From a checkpoint of a small mixture-of-experts model trained on Wikipedia.
Size: 8 layers, width 128, vocabulary 1286.
Experts: 64 experts in each of 7 layers, 32 GeGLU neurons an expert, a softmax router, 8 empty slots to pick.
Below are experts of layer 2 (counted from 0) of a mixture-of-experts language model. Rows are named router (the router's row for the expert), gate (a neuron's input weights, with its number), up (a neuron's input weights, with its number), down (a neuron's output weights, with its number) and show model dimensions 0-127. Each number is 200 + 40 x the weight over its row's rms, rounded and kept within 0 to 999.
After each expert's rows: "comes after" lists some tokens at least twice as common just before its tokens as in all text; "comes before" lists some tokens at least twice as common just after its tokens as in all text. This comes from a sample of Wikipedia text that the model never trained on. Tokens count by the router's weight.

# expert 2
router,183,142,219,195,174,207,187,220,212,276,223,251,233,271,161,241,217,160,186,224,199,179,195,183,166,158,217,218,169,179,187,252,153,148,246,150,236,163,273,192,225,160,274,199,265,191,224,236,222,245,147,118,140,202,208,253,241,200,209,277,193,142,152,194,223,220,153,269,175,201,237,224,212,247,239,256,198,235,204,161,176,181,221,164,260,248,124,205,262,166,200,169,228,222,214,288,178,261,122,219,183,198,220,170,165,215,221,255,235,114,245,243,178,196,179,314,164,248,214,195,221,177,145,228,235,179,154,179
gate0,131,196,167,130,194,222,205,213,160,190,213,234,170,223,185,140,178,213,219,230,245,210,188,161,245,216,196,170,166,201,200,271,190,236,221,228,254,230,232,189,214,229,188,174,113,180,285,223,181,205,238,252,139,167,233,145,294,176,171,202,250,148,210,149,176,228,188,144,244,220,187,225,272,138,189,131,210,173,218,194,194,133,241,193,181,195,169,194,245,197,137,254,244,210,157,240,180,164,215,178,303,164,148,186,201,205,166,183,126,287,184,230,208,108,261,154,256,253,153,210,163,271,185,255,165,185,205,156
up0,143,144,204,224,259,138,198,170,174,175,253,193,216,196,163,209,213,212,170,286,192,213,262,215,152,277,207,199,211,275,202,145,166,182,205,179,196,219,225,203,263,151,296,248,158,304,176,172,185,202,173,151,107,154,130,202,173,186,282,205,220,237,265,198,188,213,168,121,204,247,139,273,117,173,223,169,251,193,180,218,238,178,237,279,142,206,222,136,252,137,193,237,184,210,195,162,168,188,193,204,177,208,203,186,162,219,183,240,210,211,193,126,190,159,182,205,189,181,217,242,133,189,212,221,181,199,150,142
down0,144,178,183,245,121,154,211,236,164,211,206,292,207,228,186,287,199,236,200,256,193,116,210,192,178,191,175,257,149,210,216,137,190,200,279,159,119,219,243,182,220,169,146,155,220,234,166,214,210,224,182,163,173,172,149,253,171,187,193,222,154,157,210,246,197,184,212,223,211,191,210,240,203,174,212,223,300,191,233,249,228,154,179,304,201,308,188,177,181,130,174,207,203,228,251,198,208,201,209,211,169,148,156,191,173,257,212,185,250,143,188,192,201,178,215,290,133,122,242,179,257,238,216,126,210,182,239,199
comes after: " 200", "–", " 199", " 202", ".", "8"
comes before: " |", ")", "–", ".", ",", "8"

# expert 27
router,200,198,152,243,235,205,188,236,222,224,205,275,182,219,183,240,242,142,154,213,236,195,191,272,183,162,178,210,185,200,199,227,224,176,243,223,135,237,205,110,240,246,225,196,192,203,187,147,251,272,209,170,126,280,217,240,156,193,227,211,238,230,161,167,159,177,169,254,147,121,136,170,215,264,214,204,250,188,150,194,235,167,266,204,250,229,218,232,279,89,210,169,173,209,172,234,186,250,170,226,164,185,190,113,186,220,203,215,222,182,190,212,211,201,174,265,119,224,218,229,194,193,98,269,237,144,136,184
gate0,152,240,172,259,160,142,254,261,221,183,189,212,244,185,244,224,155,186,101,252,252,216,223,232,173,210,216,177,184,187,263,221,219,198,187,200,192,155,164,217,193,193,227,146,220,203,211,221,161,207,254,157,215,198,201,199,218,197,289,206,240,201,229,250,194,191,224,254,258,166,201,194,195,183,208,222,152,156,205,180,189,228,238,234,219,254,184,194,220,264,158,172,188,163,283,248,184,119,190,221,294,262,169,150,219,298,142,249,191,214,159,233,218,264,261,129,135,232,204,277,260,231,219,195,247,283,123,204
up0,155,203,165,183,205,165,227,103,184,205,181,118,118,176,204,190,206,227,218,191,141,186,201,191,259,136,201,221,108,209,236,154,245,259,113,257,187,211,145,269,250,195,178,180,204,198,259,217,235,236,215,178,215,201,236,250,191,179,193,182,143,213,156,209,209,204,212,193,96,213,241,119,168,173,175,198,174,125,219,182,217,209,179,177,132,143,338,194,183,190,190,149,218,193,174,185,232,149,177,169,143,237,237,218,155,145,136,191,215,251,174,183,241,180,229,232,174,227,194,159,187,152,153,261,203,249,206,230
down0,177,108,255,205,234,263,154,213,176,207,149,250,169,232,174,156,181,244,326,211,197,207,160,169,229,216,251,208,172,194,146,169,138,200,205,138,240,160,278,195,182,148,204,251,212,213,208,196,206,136,207,211,175,195,190,137,252,280,191,255,203,221,222,189,148,227,232,329,248,229,243,225,248,184,224,175,156,198,191,251,141,166,142,189,214,142,225,202,234,219,242,208,194,201,205,234,194,221,227,174,148,294,232,159,142,150,253,189,155,172,242,162,199,266,211,184,236,188,186,151,192,172,178,248,177,141,227,224
comes after: " |", "|", " (", ";", " 3", "–"
comes before: " |", ".", "–", ",", "8", "0"

# expert 40
router,121,178,214,194,244,219,178,209,234,104,234,204,228,198,180,193,278,283,143,181,203,175,154,247,202,220,234,208,171,179,241,233,177,193,134,215,196,160,157,301,265,152,152,181,255,196,152,159,180,196,195,246,243,223,223,141,244,126,254,211,207,202,203,253,176,180,183,291,107,223,203,202,180,237,227,148,150,185,201,200,196,177,226,241,217,206,237,151,167,181,164,211,212,124,197,222,298,205,203,279,211,166,201,175,175,195,174,216,248,198,230,246,195,126,216,232,162,272,168,215,196,264,253,241,129,230,227,184
gate0,233,170,197,204,273,233,215,197,210,196,161,204,214,227,263,242,209,163,224,258,252,155,248,228,225,270,123,157,183,226,218,236,203,223,215,183,179,168,184,185,281,223,183,218,192,279,253,199,191,218,208,329,173,246,161,204,122,190,184,268,162,125,217,190,184,158,291,298,174,211,219,210,190,173,213,185,200,200,165,203,233,171,201,193,217,123,178,272,241,182,180,167,192,236,242,167,201,181,206,228,219,173,160,194,252,174,260,224,197,155,202,110,188,213,248,173,220,165,165,73,215,185,151,260,214,230,159,173
up0,219,207,173,221,201,148,233,246,125,222,157,209,213,206,239,224,234,185,175,160,223,250,217,155,187,161,197,199,154,243,173,160,122,198,177,174,218,217,209,192,252,314,221,248,218,164,147,228,231,165,160,139,209,280,215,159,176,173,228,228,153,218,243,203,194,200,170,201,225,151,230,94,148,204,158,199,169,270,245,159,183,141,151,214,258,190,213,180,225,244,113,210,208,227,276,207,210,132,181,105,196,260,217,133,195,160,161,182,202,266,153,233,155,199,159,228,161,196,163,155,205,244,233,186,235,210,279,264
down0,122,201,137,223,150,148,180,218,218,240,242,192,282,252,198,211,283,147,154,163,172,163,226,180,154,136,219,248,169,249,238,215,192,177,165,199,163,188,208,240,215,225,200,251,155,254,79,200,202,201,187,213,205,230,238,252,146,169,190,216,233,183,196,172,235,193,211,175,164,151,209,161,118,215,171,253,225,274,200,150,224,210,197,203,228,190,218,226,289,210,142,198,208,246,272,199,266,194,172,259,150,146,92,157,225,198,231,173,232,235,246,243,153,188,232,245,166,278,213,207,172,247,237,233,196,162,227,179
comes after: " ", ")", " 0", " —", " 1", "%"
comes before: " ", "\n", " 0", " 1", " 3", " —"

# expert 61
router,177,177,196,78,226,222,227,235,193,190,224,164,206,209,135,257,189,271,205,246,167,224,217,176,158,195,246,204,149,236,223,202,179,146,233,251,183,226,220,199,236,175,180,176,159,200,246,194,212,211,168,145,193,182,169,243,240,208,233,275,214,264,162,176,223,229,50,247,183,222,209,196,222,263,182,177,179,91,168,182,169,214,236,196,246,201,178,169,200,220,106,168,209,178,185,256,230,228,262,155,173,177,229,166,167,224,170,238,217,248,240,202,161,176,265,236,164,143,113,146,225,260,243,157,234,233,152,220
gate0,224,173,243,156,201,199,249,102,211,228,105,179,241,172,189,178,181,137,153,250,198,256,211,203,210,203,246,204,240,175,199,215,128,193,226,282,180,118,238,233,134,179,155,200,260,253,159,175,116,184,282,197,254,269,175,212,194,146,158,189,205,225,251,228,178,169,185,120,193,207,204,179,176,263,137,204,215,201,219,167,241,190,201,185,161,133,157,161,209,209,257,138,254,266,198,149,166,170,185,186,210,203,226,211,171,203,206,198,229,168,220,147,275,247,119,237,168,196,146,213,245,176,204,232,142,165,203,141
up0,177,160,263,178,228,201,169,160,184,258,143,145,233,132,204,146,174,179,208,201,151,214,215,240,222,314,177,174,193,257,182,234,174,153,250,208,188,178,178,192,202,190,199,238,169,274,200,211,265,228,168,125,240,198,166,118,233,276,171,151,275,169,226,171,266,227,176,223,244,273,208,155,160,167,257,190,195,174,195,229,184,226,160,227,207,201,127,225,162,187,161,263,151,212,179,149,246,94,222,177,234,205,220,208,201,163,188,281,177,160,274,207,172,204,282,170,171,195,254,258,227,167,190,159,188,187,215,173
down0,260,137,207,190,129,186,225,145,205,155,140,239,178,199,201,171,157,270,214,202,205,188,224,247,164,172,166,154,190,223,212,147,206,219,236,252,183,202,170,126,171,173,212,127,209,157,163,199,184,202,278,179,178,232,206,154,165,191,109,201,199,180,242,177,238,180,222,144,251,213,116,166,136,193,163,215,170,216,217,162,219,216,221,156,215,151,159,169,238,150,239,97,183,299,127,156,192,261,259,174,154,125,205,268,137,186,226,179,199,210,183,145,301,223,237,190,193,195,182,224,266,179,176,189,211,184,206,161
comes after: "\n", " ", "\n ", "1", "3", "2"
comes before: " ", " L", " S", " D", " T", " B"

# expert 21
router,253,218,198,190,223,209,251,297,179,178,283,225,252,204,227,226,263,260,200,161,178,260,190,184,174,131,216,165,202,181,204,211,212,258,215,199,197,108,233,194,234,221,218,136,241,223,238,210,201,258,184,174,230,223,291,186,213,165,154,194,232,240,109,252,219,207,227,247,263,117,223,184,155,183,175,227,146,187,228,170,184,214,164,166,224,138,185,199,175,230,216,206,211,188,250,200,198,256,182,231,157,232,208,253,168,265,148,162,260,241,159,173,229,131,217,207,137,189,275,228,254,223,238,223,193,99,277,195
gate0,237,219,316,180,290,219,233,166,160,238,195,145,204,248,194,175,175,125,183,212,224,165,166,275,194,176,166,260,189,210,204,189,166,235,149,155,154,174,210,202,159,216,130,182,245,188,148,272,178,182,106,210,201,113,266,199,184,138,254,164,159,190,207,183,223,223,229,260,234,187,130,201,129,211,195,203,144,193,197,235,220,238,216,260,224,147,209,208,175,127,144,175,231,179,149,236,206,185,176,191,168,266,215,203,149,142,177,162,228,145,214,233,131,183,239,210,240,152,213,222,212,282,175,210,229,161,154,177
up0,134,200,225,154,194,225,226,177,247,275,207,191,173,280,259,256,130,238,214,160,231,180,218,213,141,180,174,192,220,180,181,222,171,249,222,75,131,203,201,211,161,224,171,186,247,233,278,184,165,243,174,220,218,191,157,160,137,159,238,112,180,206,186,171,178,204,205,249,189,188,192,256,278,167,162,147,132,179,156,156,158,204,148,228,234,123,157,186,190,165,264,162,242,213,172,215,159,202,192,187,205,192,213,231,236,149,158,185,221,166,165,209,154,140,152,137,254,210,164,161,310,225,210,211,166,180,239,211
down0,194,205,160,173,228,250,186,208,236,202,190,226,154,198,193,164,228,154,157,253,202,178,68,173,182,201,230,295,207,213,167,155,207,231,162,194,191,156,133,172,268,185,187,248,192,216,217,189,161,148,209,129,262,171,188,176,206,215,178,257,116,285,250,166,223,138,135,241,193,271,214,228,245,158,207,155,175,203,255,197,191,207,214,250,245,284,181,190,197,216,213,185,132,223,211,177,205,151,224,148,170,196,256,274,177,164,204,195,251,200,174,175,195,196,145,224,246,99,223,253,190,136,179,161,162,162,190,270
comes after: " |", " the", " H", " J", "|", " D"
comes before: " |", "gan", "g", "h", "eng", "ord"

# expert 18
router,120,197,187,160,270,157,321,174,230,294,181,184,166,226,205,199,169,153,153,234,205,174,227,134,163,165,172,205,181,187,182,214,208,161,258,267,174,214,232,174,173,163,237,208,249,202,214,197,264,299,213,163,191,231,230,248,225,198,229,178,183,145,183,183,243,146,191,220,152,290,192,189,184,156,203,201,283,181,128,145,223,169,211,221,172,206,139,207,215,168,189,102,177,234,165,181,246,229,134,149,174,221,208,232,171,234,255,187,207,217,249,200,110,179,229,241,198,200,156,231,170,177,163,280,226,254,182,177
gate0,237,230,233,112,175,162,240,193,265,189,149,198,159,213,230,94,180,174,126,155,204,204,195,159,144,212,226,192,244,98,146,250,241,219,222,177,237,196,211,186,215,165,200,161,183,200,253,224,193,202,139,160,130,207,117,214,201,188,178,194,157,246,209,174,222,222,192,223,184,203,250,181,184,150,259,193,259,123,143,178,175,210,228,210,198,162,243,226,236,166,167,200,195,211,268,177,241,146,180,269,220,276,190,183,158,246,244,220,192,218,257,204,95,140,161,206,209,113,234,160,168,138,196,214,180,180,139,152
up0,176,197,165,177,236,114,220,263,164,198,235,207,150,172,163,204,137,206,212,280,155,170,221,177,224,241,196,197,231,210,180,158,199,100,202,164,163,185,213,170,183,190,242,146,233,268,142,229,213,209,277,189,275,259,275,154,240,199,220,194,277,91,225,215,181,194,229,178,163,196,185,178,203,217,177,233,182,210,184,130,249,220,181,265,285,175,243,227,240,243,138,200,187,243,210,210,159,157,239,207,230,265,240,235,218,137,101,171,165,136,191,217,190,216,213,173,163,191,137,275,161,193,191,162,187,203,190,234
down0,213,276,170,199,179,118,220,179,238,129,191,181,202,209,160,228,219,162,176,239,155,143,187,189,193,252,184,296,118,187,119,193,215,223,174,185,217,215,174,217,175,149,261,229,196,161,160,201,104,134,194,208,178,189,118,184,151,144,195,225,201,162,158,144,222,194,197,121,186,201,188,220,253,175,239,225,174,220,198,131,153,246,248,175,247,212,254,216,253,236,281,198,218,181,161,135,296,121,205,205,156,166,220,226,219,160,204,223,219,236,232,227,192,177,202,289,196,157,188,141,184,141,243,226,244,203,228,179
comes after: "–", " in", "5", "8", "3", "4"
comes before: "6", "8", "3", "4", "0", "7"